{"experts_per_token": 4, "d_expert": 144, "d_shared_expert": 192, "moe_layers": [1, 3, 5, 7, 9, 11], "groups_per_token": 3, "rope_base": 10000.0, "parallel_block": false, "init_std_up": 0.0217, "beta1": 0.95, "grad_clip": 1.0, "warmup_steps": 200, "batch_tokens": 65536, "train_tokens": 384500000}
Below are experts of layer 7 (counted from 0) of a mixture-of-experts language model. Rows are named router (the router's row for the expert), gate (a neuron's input weights, with its number), up (a neuron's input weights, with its number), down (a neuron's output weights, with its number) and show model dimensions 128-191. Each number is 200 + 20 x the weight over its row's rms, rounded and kept within 0 to 999.
After each expert's rows: a language model's description of what the expert responds to. This comes from a sample of Wikipedia text that the model never trained on.

# expert 23
router,208,238,189,219,182,191,183,221,213,191,189,211,221,194,237,195,199,202,229,224,144,189,182,213,239,210,184,193,232,199,169,215,181,213,195,242,210,218,195,193,218,200,198,195,195,182,215,196,206,243,197,183,215,203,213,220,205,188,222,210,185,228,184,171
gate0,198,196,203,194,201,179,209,194,199,204,192,212,224,199,205,220,251,242,187,186,213,194,186,183,184,204,199,214,195,217,184,203,209,206,193,166,195,217,202,188,215,183,203,206,191,237,178,190,208,187,203,222,211,216,189,198,193,215,187,187,210,211,216,199
up0,206,183,178,190,202,207,190,186,198,201,222,206,211,187,191,214,238,224,188,181,201,195,172,170,182,214,190,210,206,215,197,192,190,212,195,160,190,219,205,198,218,169,201,222,203,247,187,182,212,183,204,224,214,214,191,201,213,204,195,179,192,212,194,198
down0,214,183,209,213,194,211,183,187,190,192,189,197,186,231,160,218,197,202,212,220,212,189,187,187,195,206,215,192,184,190,191,190,179,182,228,203,232,201,184,168,188,220,207,167,206,206,218,266,187,164,205,200,159,211,207,191,189,202,191,242,205,182,201,203
gate1,202,186,207,192,175,167,207,190,190,193,206,189,203,227,208,212,176,196,219,192,188,214,174,235,159,231,194,220,198,181,174,183,188,188,204,200,191,184,256,192,184,191,225,194,240,198,195,188,183,229,191,174,207,175,216,193,203,184,216,190,137,249,192,236
up1,218,194,207,188,176,168,212,191,201,192,209,179,195,230,201,213,180,196,224,186,191,212,176,234,174,235,189,219,201,183,181,184,177,177,204,198,187,182,254,182,189,192,224,199,247,191,197,183,196,238,198,180,200,166,210,192,212,187,220,191,124,244,196,242
down1,217,207,198,188,217,218,177,212,210,173,198,195,193,188,218,189,171,187,222,197,231,236,202,192,174,208,202,193,224,225,170,224,205,211,250,183,254,209,188,203,233,199,173,193,189,198,165,187,242,206,209,173,199,202,188,184,183,213,207,172,181,198,187,206
Description: Numbers, quantifiers and sentence-initial words in narrative prose, such as two, several, most, many, However, As, years.

# expert 17
router,190,184,234,153,169,185,171,184,210,195,226,185,175,184,227,128,211,225,168,231,231,197,198,173,187,177,207,204,200,192,208,204,238,191,211,175,195,188,209,209,188,211,226,201,203,217,187,194,207,195,211,184,190,170,181,182,229,205,177,228,202,200,189,201
gate0,202,182,246,119,207,187,196,206,205,204,207,176,191,214,222,167,209,217,182,204,211,190,165,205,186,227,171,223,228,187,244,216,178,175,211,173,199,191,216,210,183,199,206,171,214,214,196,193,205,178,202,159,197,239,181,196,205,173,253,227,178,182,168,225
up0,180,225,160,262,195,197,210,189,199,195,185,218,216,204,185,232,186,178,219,213,184,208,233,202,211,184,242,176,154,216,147,189,225,221,201,227,197,203,172,195,220,194,209,224,169,200,203,197,197,223,203,232,195,165,224,200,197,231,151,161,224,214,220,180
down0,199,174,212,116,184,182,183,189,166,196,183,190,209,204,195,213,196,215,199,186,210,232,185,195,188,211,215,208,213,204,197,208,196,191,236,206,184,194,206,219,208,200,231,192,180,185,187,190,200,184,244,207,129,230,215,219,198,202,227,210,182,204,188,229
gate1,193,188,212,199,182,190,244,212,195,187,172,226,171,184,198,192,183,202,207,210,189,213,207,221,203,219,231,241,210,177,238,186,216,200,196,196,202,204,205,192,181,183,197,199,190,208,227,145,201,188,185,206,211,218,180,205,205,218,218,208,211,213,244,204
up1,215,201,188,207,205,203,170,206,202,225,224,165,223,214,196,214,217,191,184,195,211,184,195,192,200,187,159,146,200,219,156,211,174,184,210,214,206,191,195,210,228,226,197,193,210,179,187,254,191,192,205,194,193,170,227,191,204,194,184,200,189,193,132,192
down1,168,222,158,178,162,197,224,199,188,198,207,201,170,191,231,193,219,221,159,204,204,171,191,177,175,176,205,202,190,186,209,192,224,172,189,192,214,210,204,206,213,212,196,186,220,171,219,184,169,200,210,173,242,244,202,180,228,233,215,179,209,177,212,198
Description: Head nouns and noun endings after the, a or his, such as life, series, album, system, government, ies.

# expert 1
router,228,174,182,215,210,197,202,191,211,213,230,218,227,215,210,152,177,177,205,182,184,208,233,217,206,214,221,227,222,200,196,203,182,202,213,212,184,194,185,192,223,190,212,177,192,223,178,203,193,200,218,173,230,226,169,174,186,187,197,237,194,191,194,192
gate0,233,199,214,217,221,177,196,174,204,177,190,200,201,167,168,204,183,194,241,204,219,216,204,213,212,227,205,227,215,202,202,235,165,198,214,243,189,220,222,204,187,201,196,220,239,225,178,192,211,227,189,217,206,184,180,191,211,187,168,180,198,177,242,189
up0,233,201,221,212,225,178,200,169,203,190,198,210,197,154,176,205,180,193,240,199,224,216,216,202,211,221,202,224,222,186,205,229,166,193,192,234,203,217,226,194,203,211,208,221,245,219,183,189,214,232,181,211,208,210,186,191,206,176,162,191,202,165,235,195
down0,206,201,225,201,204,170,199,215,206,215,203,202,204,201,210,189,165,205,181,223,196,200,217,198,206,166,240,211,191,202,224,207,219,216,182,171,244,203,220,151,168,216,243,207,199,193,217,218,206,231,209,185,205,195,189,239,193,135,199,189,196,167,199,209
gate1,191,241,207,191,188,182,233,193,190,193,200,191,192,193,211,144,214,190,182,215,201,203,206,234,194,221,205,186,203,190,163,224,260,194,180,212,190,203,194,191,180,192,221,184,207,230,240,218,192,193,216,199,213,202,209,197,208,196,204,217,143,155,161,164
up1,198,254,226,205,193,198,234,198,181,188,207,174,187,185,194,145,203,195,197,199,222,186,220,232,211,198,210,184,201,196,174,235,242,194,180,180,193,209,179,175,190,187,206,187,226,231,230,219,199,216,213,177,210,210,204,226,190,173,206,222,139,169,160,168
down1,206,191,159,194,199,230,212,188,211,159,200,220,205,223,212,175,185,209,234,203,169,210,165,234,225,239,222,193,216,196,166,191,213,218,184,203,198,202,197,239,207,213,232,196,156,179,213,213,205,171,218,208,225,201,179,213,189,176,170,168,196,198,207,202
Description: Prepositions, conjunctions and adverbs inside running prose sentences, such as of, for, than, could, if, like, including.

# expert 12
router,172,209,203,227,206,206,216,235,195,223,213,214,187,217,178,245,216,211,219,169,200,185,140,188,183,193,192,197,210,200,213,178,212,216,189,235,193,187,194,178,176,197,183,230,187,186,217,232,202,201,200,227,242,204,194,228,212,216,231,162,218,192,205,164
gate0,211,197,207,170,200,193,202,197,187,211,205,186,212,205,196,204,191,191,226,194,209,191,194,205,172,228,190,189,243,220,201,201,201,183,198,185,192,197,211,213,216,198,195,173,227,218,171,208,206,171,214,251,194,208,208,193,221,183,214,216,244,186,239,216
up0,196,207,211,191,197,194,181,171,177,208,216,185,207,189,175,211,187,221,211,185,246,192,185,190,193,205,199,191,229,196,220,192,195,183,163,186,213,211,181,206,205,178,191,211,216,203,179,225,212,181,209,248,184,206,191,210,222,183,249,187,244,186,233,208
down0,177,192,179,172,166,189,228,212,203,203,199,171,192,200,195,192,194,180,184,180,250,191,174,178,229,189,193,225,192,230,178,190,172,192,201,202,190,193,199,231,204,191,180,233,191,198,147,178,173,200,205,192,195,171,192,170,232,212,226,217,214,192,202,167
gate1,236,192,200,221,222,183,204,212,187,205,211,176,220,199,204,162,204,208,217,187,148,176,168,246,200,213,230,211,234,205,195,186,203,221,162,196,202,202,186,207,236,189,171,211,175,219,221,213,185,220,183,187,206,170,217,197,218,180,202,200,190,228,185,185
up1,238,185,204,225,213,196,202,208,194,202,215,180,210,197,202,166,203,204,225,195,161,166,179,249,201,210,234,205,231,212,204,189,202,220,173,198,204,200,186,201,232,196,161,216,181,211,220,211,185,214,196,185,206,181,212,207,212,172,198,202,189,223,184,180
down1,197,210,219,198,209,239,215,199,203,173,178,203,199,188,217,234,219,203,212,187,203,229,206,225,189,216,186,184,240,185,221,217,207,199,210,185,194,197,160,204,199,204,190,217,183,176,192,227,237,166,222,178,200,187,201,218,186,183,233,167,195,195,196,195
Description: Spaces, century prefixes 19 and 20, currency signs and punctuation inside coordinates, scores, times, ISBNs and decimals.

# expert 5
router,173,176,190,217,217,208,171,175,198,175,187,173,282,202,194,194,206,175,199,219,199,229,201,211,220,235,238,163,194,184,193,185,203,204,189,179,181,200,179,197,190,207,185,218,196,249,208,185,175,192,176,223,202,230,197,192,215,213,168,172,193,204,215,222
gate0,173,175,176,209,246,207,184,181,189,203,199,242,209,215,211,209,187,202,226,198,190,222,202,162,214,208,233,194,201,211,214,197,197,179,222,180,185,201,172,192,187,230,238,205,176,205,188,216,191,182,200,185,194,192,178,202,208,209,192,199,181,237,228,170
up0,230,226,222,192,156,192,202,218,209,203,200,175,195,182,190,189,196,186,169,197,210,184,191,236,182,191,164,214,199,188,168,202,207,215,186,229,213,199,232,215,211,175,165,188,233,199,220,198,206,231,196,206,209,200,215,190,187,181,194,213,230,155,165,215
down0,175,204,195,232,196,208,182,195,203,178,177,199,188,202,196,217,182,193,232,182,154,173,204,178,221,173,193,186,182,198,187,206,215,213,196,218,193,204,215,175,192,172,195,191,194,190,161,202,191,193,218,185,178,212,196,212,228,196,185,196,226,208,154,209
gate1,200,192,152,156,171,193,187,181,203,154,209,200,220,247,216,157,206,157,201,206,204,170,165,201,216,227,204,191,205,203,171,206,198,186,190,206,194,182,203,183,203,193,164,237,193,214,215,211,193,202,206,183,191,213,186,186,233,213,177,186,197,181,221,221
up1,201,219,244,250,237,214,210,225,194,250,194,196,178,166,181,239,186,239,196,195,193,222,226,199,194,173,197,214,189,189,233,203,198,219,205,200,197,216,186,213,202,203,230,178,206,181,187,194,217,200,188,209,214,180,227,222,173,196,218,212,201,209,177,185
down1,218,210,195,207,232,198,173,181,181,203,233,250,235,245,241,210,183,193,182,204,177,194,157,224,250,218,201,168,192,220,176,167,204,163,218,206,213,235,243,197,217,169,186,199,186,194,201,214,211,208,164,211,203,202,198,191,186,212,199,190,189,191,213,208
Description: Mid-word fragments in species lists and scientific names, such as idae, am, ag, Genus, Subgenera, plus some prose connectives.

# expert 6
router,197,176,206,222,170,191,228,187,210,188,196,201,187,192,172,202,179,193,213,172,230,187,161,209,153,186,188,197,188,183,180,200,196,184,199,206,201,208,212,223,230,225,217,204,196,193,193,204,224,198,179,167,168,209,240,250,184,199,208,173,197,197,191,193
gate0,182,189,203,207,236,187,184,192,218,246,190,217,199,223,214,198,166,192,210,201,184,188,205,202,213,200,214,220,217,204,222,210,174,223,192,220,210,177,189,170,259,189,211,194,239,172,178,154,194,206,179,214,198,173,228,201,216,175,197,223,198,182,186,176
up0,189,200,192,198,232,166,197,188,216,246,186,215,187,224,202,205,167,201,215,199,191,179,209,201,219,186,216,230,208,189,238,210,178,218,200,204,198,176,182,177,244,177,213,205,226,187,179,141,216,220,174,214,206,175,230,200,224,188,202,215,196,175,177,178
down0,213,209,193,203,220,206,217,225,203,187,195,209,180,196,210,216,154,242,219,151,209,184,230,184,200,201,173,208,214,221,219,178,214,221,198,202,216,183,191,202,210,203,196,188,185,169,208,185,214,266,184,183,192,203,193,222,233,175,218,183,203,201,216,213
gate1,187,187,206,233,196,205,219,193,204,222,220,187,194,263,198,216,213,167,221,179,218,179,194,229,156,187,211,218,197,181,182,185,219,201,190,177,171,195,225,189,221,184,208,193,203,234,212,184,228,187,207,168,218,223,205,285,189,226,224,197,270,190,197,238
up1,177,198,206,220,198,191,239,195,208,236,211,225,178,228,183,225,233,183,186,186,196,177,207,244,169,220,227,180,215,183,183,153,216,207,213,167,160,200,218,195,208,197,230,195,198,228,209,201,201,180,231,203,227,195,187,227,223,178,201,213,286,210,212,206
down1,161,217,187,223,181,197,215,205,197,180,185,215,192,216,215,225,198,186,198,173,193,185,170,226,227,217,209,205,192,191,188,175,184,188,199,210,173,245,181,178,207,175,196,203,173,187,248,200,198,176,204,217,174,189,205,186,177,220,219,204,187,218,235,191
Description: First pieces of split words and names, mostly single capital letters such as A, K, S, plus prepositions like of, by.

# expert 11
router,181,244,163,186,225,188,188,210,200,184,206,211,200,227,184,231,216,223,175,188,193,199,205,215,171,201,214,160,170,221,168,205,202,192,227,186,202,200,193,177,187,170,199,172,169,200,183,187,235,223,208,217,180,204,182,249,230,225,226,203,201,208,218,185
gate0,239,202,214,223,175,199,213,197,221,179,203,206,171,222,180,215,220,206,184,207,202,220,191,273,204,223,226,218,208,246,216,205,240,216,163,201,212,186,227,214,181,191,216,180,175,260,201,203,190,221,209,199,187,176,231,212,216,194,182,219,194,218,218,224
up0,244,203,211,217,174,212,221,197,213,176,206,219,154,226,186,226,220,225,190,204,205,205,186,254,206,214,208,206,200,223,205,195,244,201,170,194,206,195,211,206,191,182,213,185,183,260,201,209,204,223,210,195,189,164,225,214,211,193,203,203,220,213,218,229
down0,195,201,213,177,205,182,204,212,214,232,142,197,184,177,216,229,179,192,224,156,200,181,165,197,179,195,188,190,198,191,224,230,208,163,170,176,212,161,200,174,212,190,212,193,199,182,179,211,196,181,182,168,227,198,201,212,180,242,168,200,185,202,205,187
gate1,180,182,186,185,191,207,189,233,186,225,218,200,190,200,189,204,179,197,224,173,195,192,200,202,175,203,192,214,156,184,213,185,183,219,190,192,174,176,199,180,207,185,212,241,209,218,192,177,211,182,190,177,186,219,215,160,192,158,185,195,205,239,239,210
up1,190,203,180,192,192,204,177,218,182,214,229,210,185,229,175,206,179,221,200,165,213,191,199,200,179,191,200,216,156,177,205,189,198,204,174,190,190,179,183,169,224,176,205,237,219,204,211,187,230,207,155,197,179,222,212,186,198,167,209,184,193,218,202,221
down1,202,215,180,192,187,193,220,223,183,210,218,236,240,223,232,207,199,246,211,201,208,200,175,242,253,229,229,189,199,210,156,175,235,210,237,206,214,202,164,195,186,185,197,201,173,206,218,189,181,187,229,223,194,228,181,207,227,220,197,209,191,214,218,182
Description: Possessive 's, nationality adjectives and name endings in titles and proper names, such as School, American, ford, ley.

# expert 7
router,204,196,195,232,211,202,224,210,208,213,161,200,218,196,178,264,169,229,165,181,219,162,183,209,169,205,172,193,206,195,199,193,213,197,174,193,188,213,178,193,180,211,205,232,220,184,193,194,167,224,219,184,172,186,217,193,221,209,246,191,194,207,197,256
gate0,201,199,199,217,201,187,177,196,213,219,186,186,206,233,184,204,215,188,210,174,196,191,201,199,226,224,152,193,207,182,226,213,164,180,201,206,183,190,180,181,189,217,190,200,199,204,219,173,197,189,213,170,182,228,212,223,215,221,196,194,223,195,210,164
up0,198,205,202,204,203,190,192,212,219,235,178,191,199,242,190,211,206,197,213,176,192,208,198,203,226,208,138,178,200,196,194,195,167,175,198,222,188,196,181,196,181,219,187,215,194,196,234,191,187,185,213,189,171,211,222,239,223,233,185,203,226,180,195,163
down0,212,193,188,195,191,188,195,206,195,218,202,238,220,196,194,160,188,185,193,186,210,149,217,151,185,194,224,212,202,182,230,249,198,220,202,214,179,209,196,190,185,222,201,192,225,211,208,167,188,208,181,181,190,183,169,189,212,193,183,195,204,259,212,194
gate1,194,180,232,159,177,163,174,229,204,216,230,210,188,215,205,191,200,158,183,213,208,181,192,214,147,218,161,194,179,234,197,204,221,216,201,244,210,207,212,196,223,204,161,168,206,230,218,219,204,197,201,221,232,191,201,182,215,190,200,206,179,214,164,177
up1,190,155,222,196,200,192,205,194,183,202,192,190,147,224,167,202,222,196,200,208,194,220,202,196,200,209,229,189,206,200,189,171,196,219,204,205,202,209,202,173,197,236,197,154,208,195,202,191,182,230,166,211,149,192,178,242,180,212,197,212,203,204,230,196
down1,224,202,172,202,192,180,199,173,186,212,168,195,191,191,194,162,199,168,202,181,213,195,208,207,194,195,207,187,197,194,200,215,221,163,173,217,208,190,240,180,213,188,238,200,184,193,192,211,179,200,224,220,194,196,201,168,181,211,211,211,200,208,188,199
Description: Pipes, semicolons, colons, dashes and list-joining and in tables, rosters and cast lists, plus country names like USA, China.

# expert 8
router,182,245,176,173,213,219,219,194,196,204,196,182,185,215,177,213,209,182,228,184,215,183,212,204,164,191,197,193,179,199,200,183,196,179,211,162,205,200,183,189,208,222,170,216,202,176,185,211,184,176,211,225,246,201,216,224,241,236,231,202,172,200,244,267
gate0,197,199,193,163,240,236,227,177,166,181,230,202,223,206,180,197,229,188,205,194,159,192,202,237,224,200,194,204,201,221,207,155,229,192,209,194,184,175,205,188,196,185,188,191,180,229,223,179,193,215,204,208,186,211,218,171,212,199,185,175,179,193,225,187
up0,191,203,188,165,252,238,214,168,169,182,225,201,228,205,185,214,234,190,204,187,156,195,206,230,223,203,201,201,189,205,208,148,234,193,206,190,189,174,203,175,202,181,192,195,184,238,210,186,203,217,203,208,180,203,228,169,221,188,185,182,169,178,234,187
down0,193,193,207,185,179,200,212,169,229,198,185,208,175,186,259,195,196,202,202,184,200,198,198,206,213,206,192,213,181,196,176,210,221,218,187,192,207,202,205,176,178,225,204,187,194,167,175,197,200,246,209,183,208,245,179,225,209,201,201,181,210,196,169,219
gate1,173,189,172,197,238,198,188,188,213,203,171,202,193,204,213,190,214,216,191,188,210,191,220,174,169,217,198,217,202,210,199,193,199,185,184,190,197,209,184,230,227,182,211,213,218,186,188,223,174,218,179,220,205,222,213,244,178,185,207,181,167,166,200,202
up1,169,180,229,232,208,191,199,204,218,186,150,216,218,201,171,209,215,195,200,210,192,205,211,219,207,217,214,204,252,174,213,211,201,205,214,197,252,199,240,220,208,179,221,211,214,194,216,182,165,215,189,171,207,203,183,186,186,205,183,206,196,173,205,195
down1,230,206,197,215,207,243,191,227,201,181,204,182,177,245,208,219,221,179,205,213,182,211,191,211,211,214,184,211,218,223,197,211,200,210,222,191,191,195,175,200,197,176,230,191,196,204,233,210,212,211,210,203,173,181,178,213,188,213,226,220,224,159,230,201
Description: Common first names like James, William, John, and the later syllables of surnames and foreign words, such as -ley, -adh.

# expert 14
router,232,202,201,203,186,230,198,161,208,212,180,159,183,207,215,198,221,197,182,236,200,191,261,203,229,226,201,219,185,212,205,203,233,205,215,179,208,203,203,212,177,176,166,167,174,219,168,180,196,197,208,188,224,246,182,217,174,226,175,204,211,187,166,185
gate0,186,184,210,203,205,249,163,240,211,226,170,165,190,220,200,211,243,190,219,211,203,196,200,210,227,209,193,184,238,174,213,202,226,197,210,185,184,190,177,195,181,201,189,163,185,168,202,181,201,202,233,196,176,185,208,194,226,194,224,211,190,186,192,220
up0,184,182,209,203,175,236,183,215,204,205,177,167,173,202,206,194,225,189,229,210,187,203,201,213,221,205,190,184,246,163,221,209,200,181,220,170,175,224,182,202,190,220,192,173,196,192,201,185,190,198,231,184,190,196,203,197,210,203,231,231,182,190,171,201
down0,200,188,181,207,195,220,210,212,245,174,168,213,214,196,197,233,194,221,235,186,201,215,207,182,204,202,209,201,222,204,209,219,195,216,223,188,187,186,170,180,193,148,183,190,159,196,215,205,192,200,170,236,229,203,166,225,195,192,222,165,186,214,191,148
gate1,171,216,208,236,202,198,203,197,219,183,202,198,210,174,263,178,201,209,233,209,219,184,209,206,193,200,176,159,185,217,200,186,207,200,193,207,169,180,189,223,221,211,196,182,242,187,216,169,178,216,193,202,187,228,221,243,186,194,198,182,176,190,192,201
up1,231,190,191,153,203,196,202,220,181,229,194,218,175,217,154,225,204,184,169,183,176,214,197,198,204,199,233,235,225,199,192,219,206,201,215,205,232,212,218,172,188,196,215,194,165,219,195,230,223,185,214,204,227,179,177,161,217,197,199,221,231,217,220,193
down1,212,215,177,193,197,185,185,197,211,260,230,220,233,182,218,164,176,191,184,183,186,204,223,212,180,203,254,180,193,202,192,221,190,189,213,212,171,224,183,192,149,219,226,190,186,170,200,188,212,186,182,187,210,185,173,228,183,218,204,222,188,214,208,197
Description: Commas, periods and conjunctions ending clauses, and words beginning new sentences or headings, such as The, but, They.

# expert 16
router,194,183,200,231,195,194,220,220,206,232,178,223,169,210,203,236,210,196,185,190,242,184,226,214,197,195,190,178,209,199,219,205,216,197,169,212,220,188,169,183,191,177,183,233,179,169,228,210,216,206,203,236,187,194,177,205,191,230,242,146,236,208,184,209
gate0,212,211,233,163,172,238,184,205,198,168,234,238,187,171,213,186,210,201,219,202,211,208,182,209,216,186,201,233,190,199,235,167,203,212,216,211,198,195,202,176,172,189,182,162,202,202,199,225,204,198,204,218,198,190,186,192,196,200,183,178,198,162,202,186
up0,199,191,185,171,169,205,192,218,207,160,242,207,195,189,221,183,224,223,208,189,209,205,191,191,192,174,181,206,172,194,198,187,209,219,231,226,194,181,208,187,202,190,199,190,206,195,223,200,201,205,212,238,201,191,203,193,205,179,188,184,166,199,204,179
down0,270,187,193,221,207,193,207,200,163,231,189,177,196,185,231,194,149,214,170,198,228,221,190,217,177,198,187,205,215,203,215,264,187,197,193,204,194,223,173,210,156,214,189,235,193,195,189,171,206,197,179,193,158,191,163,204,199,163,174,229,213,223,190,243
gate1,211,215,205,210,213,201,191,210,212,204,187,221,176,229,218,212,185,171,195,195,194,184,206,206,197,201,236,186,190,183,211,180,182,167,216,152,194,194,217,215,169,212,167,235,192,205,197,217,211,198,251,212,189,233,191,204,186,181,214,159,224,212,228,228
up1,212,191,176,179,237,223,190,186,184,234,173,221,196,220,200,207,194,195,191,185,191,187,215,205,204,210,202,208,220,186,170,204,147,195,223,186,183,184,219,216,192,197,205,206,196,211,194,218,195,170,218,238,209,238,211,196,191,214,179,196,186,182,205,231
down1,234,187,194,179,205,179,180,179,184,204,196,207,166,190,199,202,174,205,249,232,195,206,170,206,204,199,203,211,187,215,197,232,246,249,195,220,176,195,195,203,217,220,199,212,215,228,216,218,197,199,155,218,200,200,180,207,215,187,222,206,220,177,196,218
Description: Spaces, open brackets, quotes, dashes and slashes in tables and lists, usually right before a number or year.

# expert 18
router,203,188,208,177,218,153,198,245,188,209,215,198,189,226,183,250,189,212,238,180,186,197,199,183,170,194,184,176,188,212,223,190,200,192,182,224,234,207,176,202,203,219,190,229,208,174,238,233,203,218,217,212,226,218,206,229,171,202,233,200,224,206,225,183
gate0,202,185,215,184,189,207,205,173,191,226,204,212,202,209,174,213,160,213,167,166,148,230,200,200,212,219,191,178,154,192,172,215,172,210,205,188,209,221,193,195,224,218,195,154,236,240,191,200,200,205,214,182,226,233,219,178,216,196,229,206,206,163,217,205
up0,202,203,222,183,170,179,190,175,199,229,184,222,204,189,176,202,181,217,179,155,148,212,192,206,216,230,192,184,165,186,197,232,184,205,202,193,192,214,207,217,209,223,188,156,234,246,194,207,207,207,177,194,230,216,215,187,216,214,221,203,208,185,208,202
down0,205,193,171,236,228,192,189,170,218,206,150,183,189,231,211,227,194,186,197,203,179,223,193,195,168,179,230,198,205,212,200,153,183,196,210,215,207,233,185,145,147,203,180,207,234,197,211,180,205,215,217,205,184,188,185,201,240,230,193,194,201,211,240,170
gate1,232,226,210,194,196,158,183,202,221,202,189,198,217,199,212,204,212,191,190,177,206,211,172,200,197,205,203,203,202,158,191,192,191,174,196,195,192,199,205,218,251,201,190,186,209,193,208,200,207,200,195,181,201,168,232,217,200,228,191,179,177,201,232,223
up1,168,178,183,194,211,234,209,207,198,220,203,207,182,193,192,181,187,210,215,226,197,194,212,194,206,188,184,186,197,234,210,210,221,229,201,203,197,205,200,182,164,199,225,195,189,205,207,194,187,190,201,221,193,230,173,193,204,167,210,222,209,181,171,166
down1,199,238,189,224,166,180,209,208,179,199,171,202,194,190,198,242,215,203,181,175,207,181,217,217,210,220,217,174,209,233,206,209,186,216,219,194,209,181,191,207,173,191,185,194,216,177,211,232,195,200,222,178,216,190,229,208,188,161,188,201,161,195,219,211
Description: Determiners and adjectives before a noun, such as the, these, such, other, final, plus spaces before years in tables.

# expert 22
router,178,221,207,188,204,202,188,226,166,225,197,220,224,217,178,240,203,198,208,167,182,204,140,185,194,202,180,187,177,223,205,197,199,202,174,248,193,208,187,213,195,229,173,225,193,188,207,194,207,211,211,212,250,201,199,220,203,218,233,129,231,203,197,218
gate0,198,185,243,196,212,223,193,204,202,249,185,183,229,177,193,195,215,208,242,205,211,191,176,178,168,202,198,222,215,206,193,184,149,175,216,180,164,208,221,219,190,217,198,222,201,204,162,180,194,172,217,194,220,181,202,184,242,222,165,212,191,179,224,204
up0,196,224,147,197,187,193,213,200,196,161,216,243,168,198,215,201,190,166,174,213,166,205,214,217,220,202,208,173,207,185,211,214,238,231,178,208,216,196,194,174,224,197,222,175,207,211,239,215,195,204,172,218,176,225,213,203,155,172,238,206,209,193,189,202
down0,197,210,184,232,189,207,202,200,221,195,192,201,163,185,219,215,219,169,187,197,202,219,247,207,181,188,219,199,254,177,202,223,189,194,195,193,193,185,206,192,179,185,194,190,176,224,206,218,232,199,200,174,205,194,164,201,193,222,199,224,210,209,181,191
gate1,246,203,196,215,206,242,202,236,198,208,212,217,213,174,235,146,198,200,179,189,194,197,191,223,191,222,156,210,201,204,202,202,202,206,189,212,198,198,169,206,208,202,197,187,216,222,200,231,178,223,197,220,230,212,222,213,232,214,210,204,217,193,202,222
up1,233,199,187,206,210,229,192,234,193,207,223,223,215,175,224,147,189,212,186,186,200,196,178,211,194,213,164,204,200,206,209,182,200,200,180,210,204,204,174,195,208,197,200,186,205,225,204,243,188,231,191,221,220,205,223,206,231,207,206,198,206,179,197,229
down1,196,200,212,227,232,203,204,220,210,223,199,219,191,208,193,161,235,179,217,193,233,197,241,191,223,156,168,230,218,208,211,242,186,228,184,202,220,207,208,185,226,196,200,209,227,175,192,201,206,207,217,220,196,206,142,190,226,188,217,231,235,215,203,192
Description: Digit tokens continuing years, dates, scores and measurements, such as 20 and 08 in 2008, or 83 in 1.83 m.

# expert 0
router,169,225,220,187,182,206,225,185,196,224,191,189,156,238,171,209,210,181,216,185,204,194,198,192,210,206,188,157,192,207,205,229,211,197,180,217,224,207,206,214,234,210,205,224,187,164,212,221,219,203,231,186,172,172,199,220,204,223,227,239,193,199,197,218
gate0,191,184,186,188,238,181,215,212,178,199,180,246,195,196,187,196,222,216,204,171,182,200,182,193,212,205,170,195,185,220,215,200,244,212,237,206,166,204,211,224,225,201,186,203,189,213,178,208,203,178,187,183,222,220,188,189,199,248,194,194,184,211,201,203
up0,219,210,216,217,160,209,178,186,221,197,227,166,199,205,221,208,182,183,197,226,216,211,224,198,188,192,226,218,211,189,192,209,148,194,172,196,240,191,184,178,184,198,211,200,205,185,214,192,200,214,203,205,174,178,207,212,192,152,198,204,222,184,184,195
down0,209,208,179,210,219,214,201,181,211,174,212,194,219,219,222,202,178,201,193,198,201,192,209,211,213,192,216,200,212,227,196,234,177,228,204,186,209,181,208,172,228,175,170,199,184,206,177,224,206,185,219,202,198,196,223,188,215,217,208,202,202,190,185,196
gate1,191,191,188,215,212,174,210,228,193,200,217,176,206,228,213,169,169,204,219,180,205,188,188,226,201,237,167,195,217,202,177,228,244,203,185,182,159,203,200,218,183,202,246,167,219,188,161,242,185,196,169,234,213,169,170,226,212,223,207,205,197,163,220,195
up1,184,192,192,210,201,171,204,222,186,193,219,174,204,233,198,187,177,208,214,178,212,185,190,227,187,228,171,188,200,204,174,221,236,207,189,189,166,200,190,204,181,205,231,165,238,189,171,237,195,222,158,246,214,172,177,226,214,213,223,204,199,158,228,202
down1,192,207,168,190,232,219,201,200,240,186,215,199,186,201,225,185,217,198,189,201,196,185,203,172,193,246,172,190,188,255,194,180,181,203,213,179,186,242,223,229,209,200,176,232,218,214,219,205,199,184,195,195,195,165,223,181,178,171,193,218,157,197,197,212
Description: Capitalized words inside proper names of places, institutions and events, such as University, York, South, Cup, War, Sea.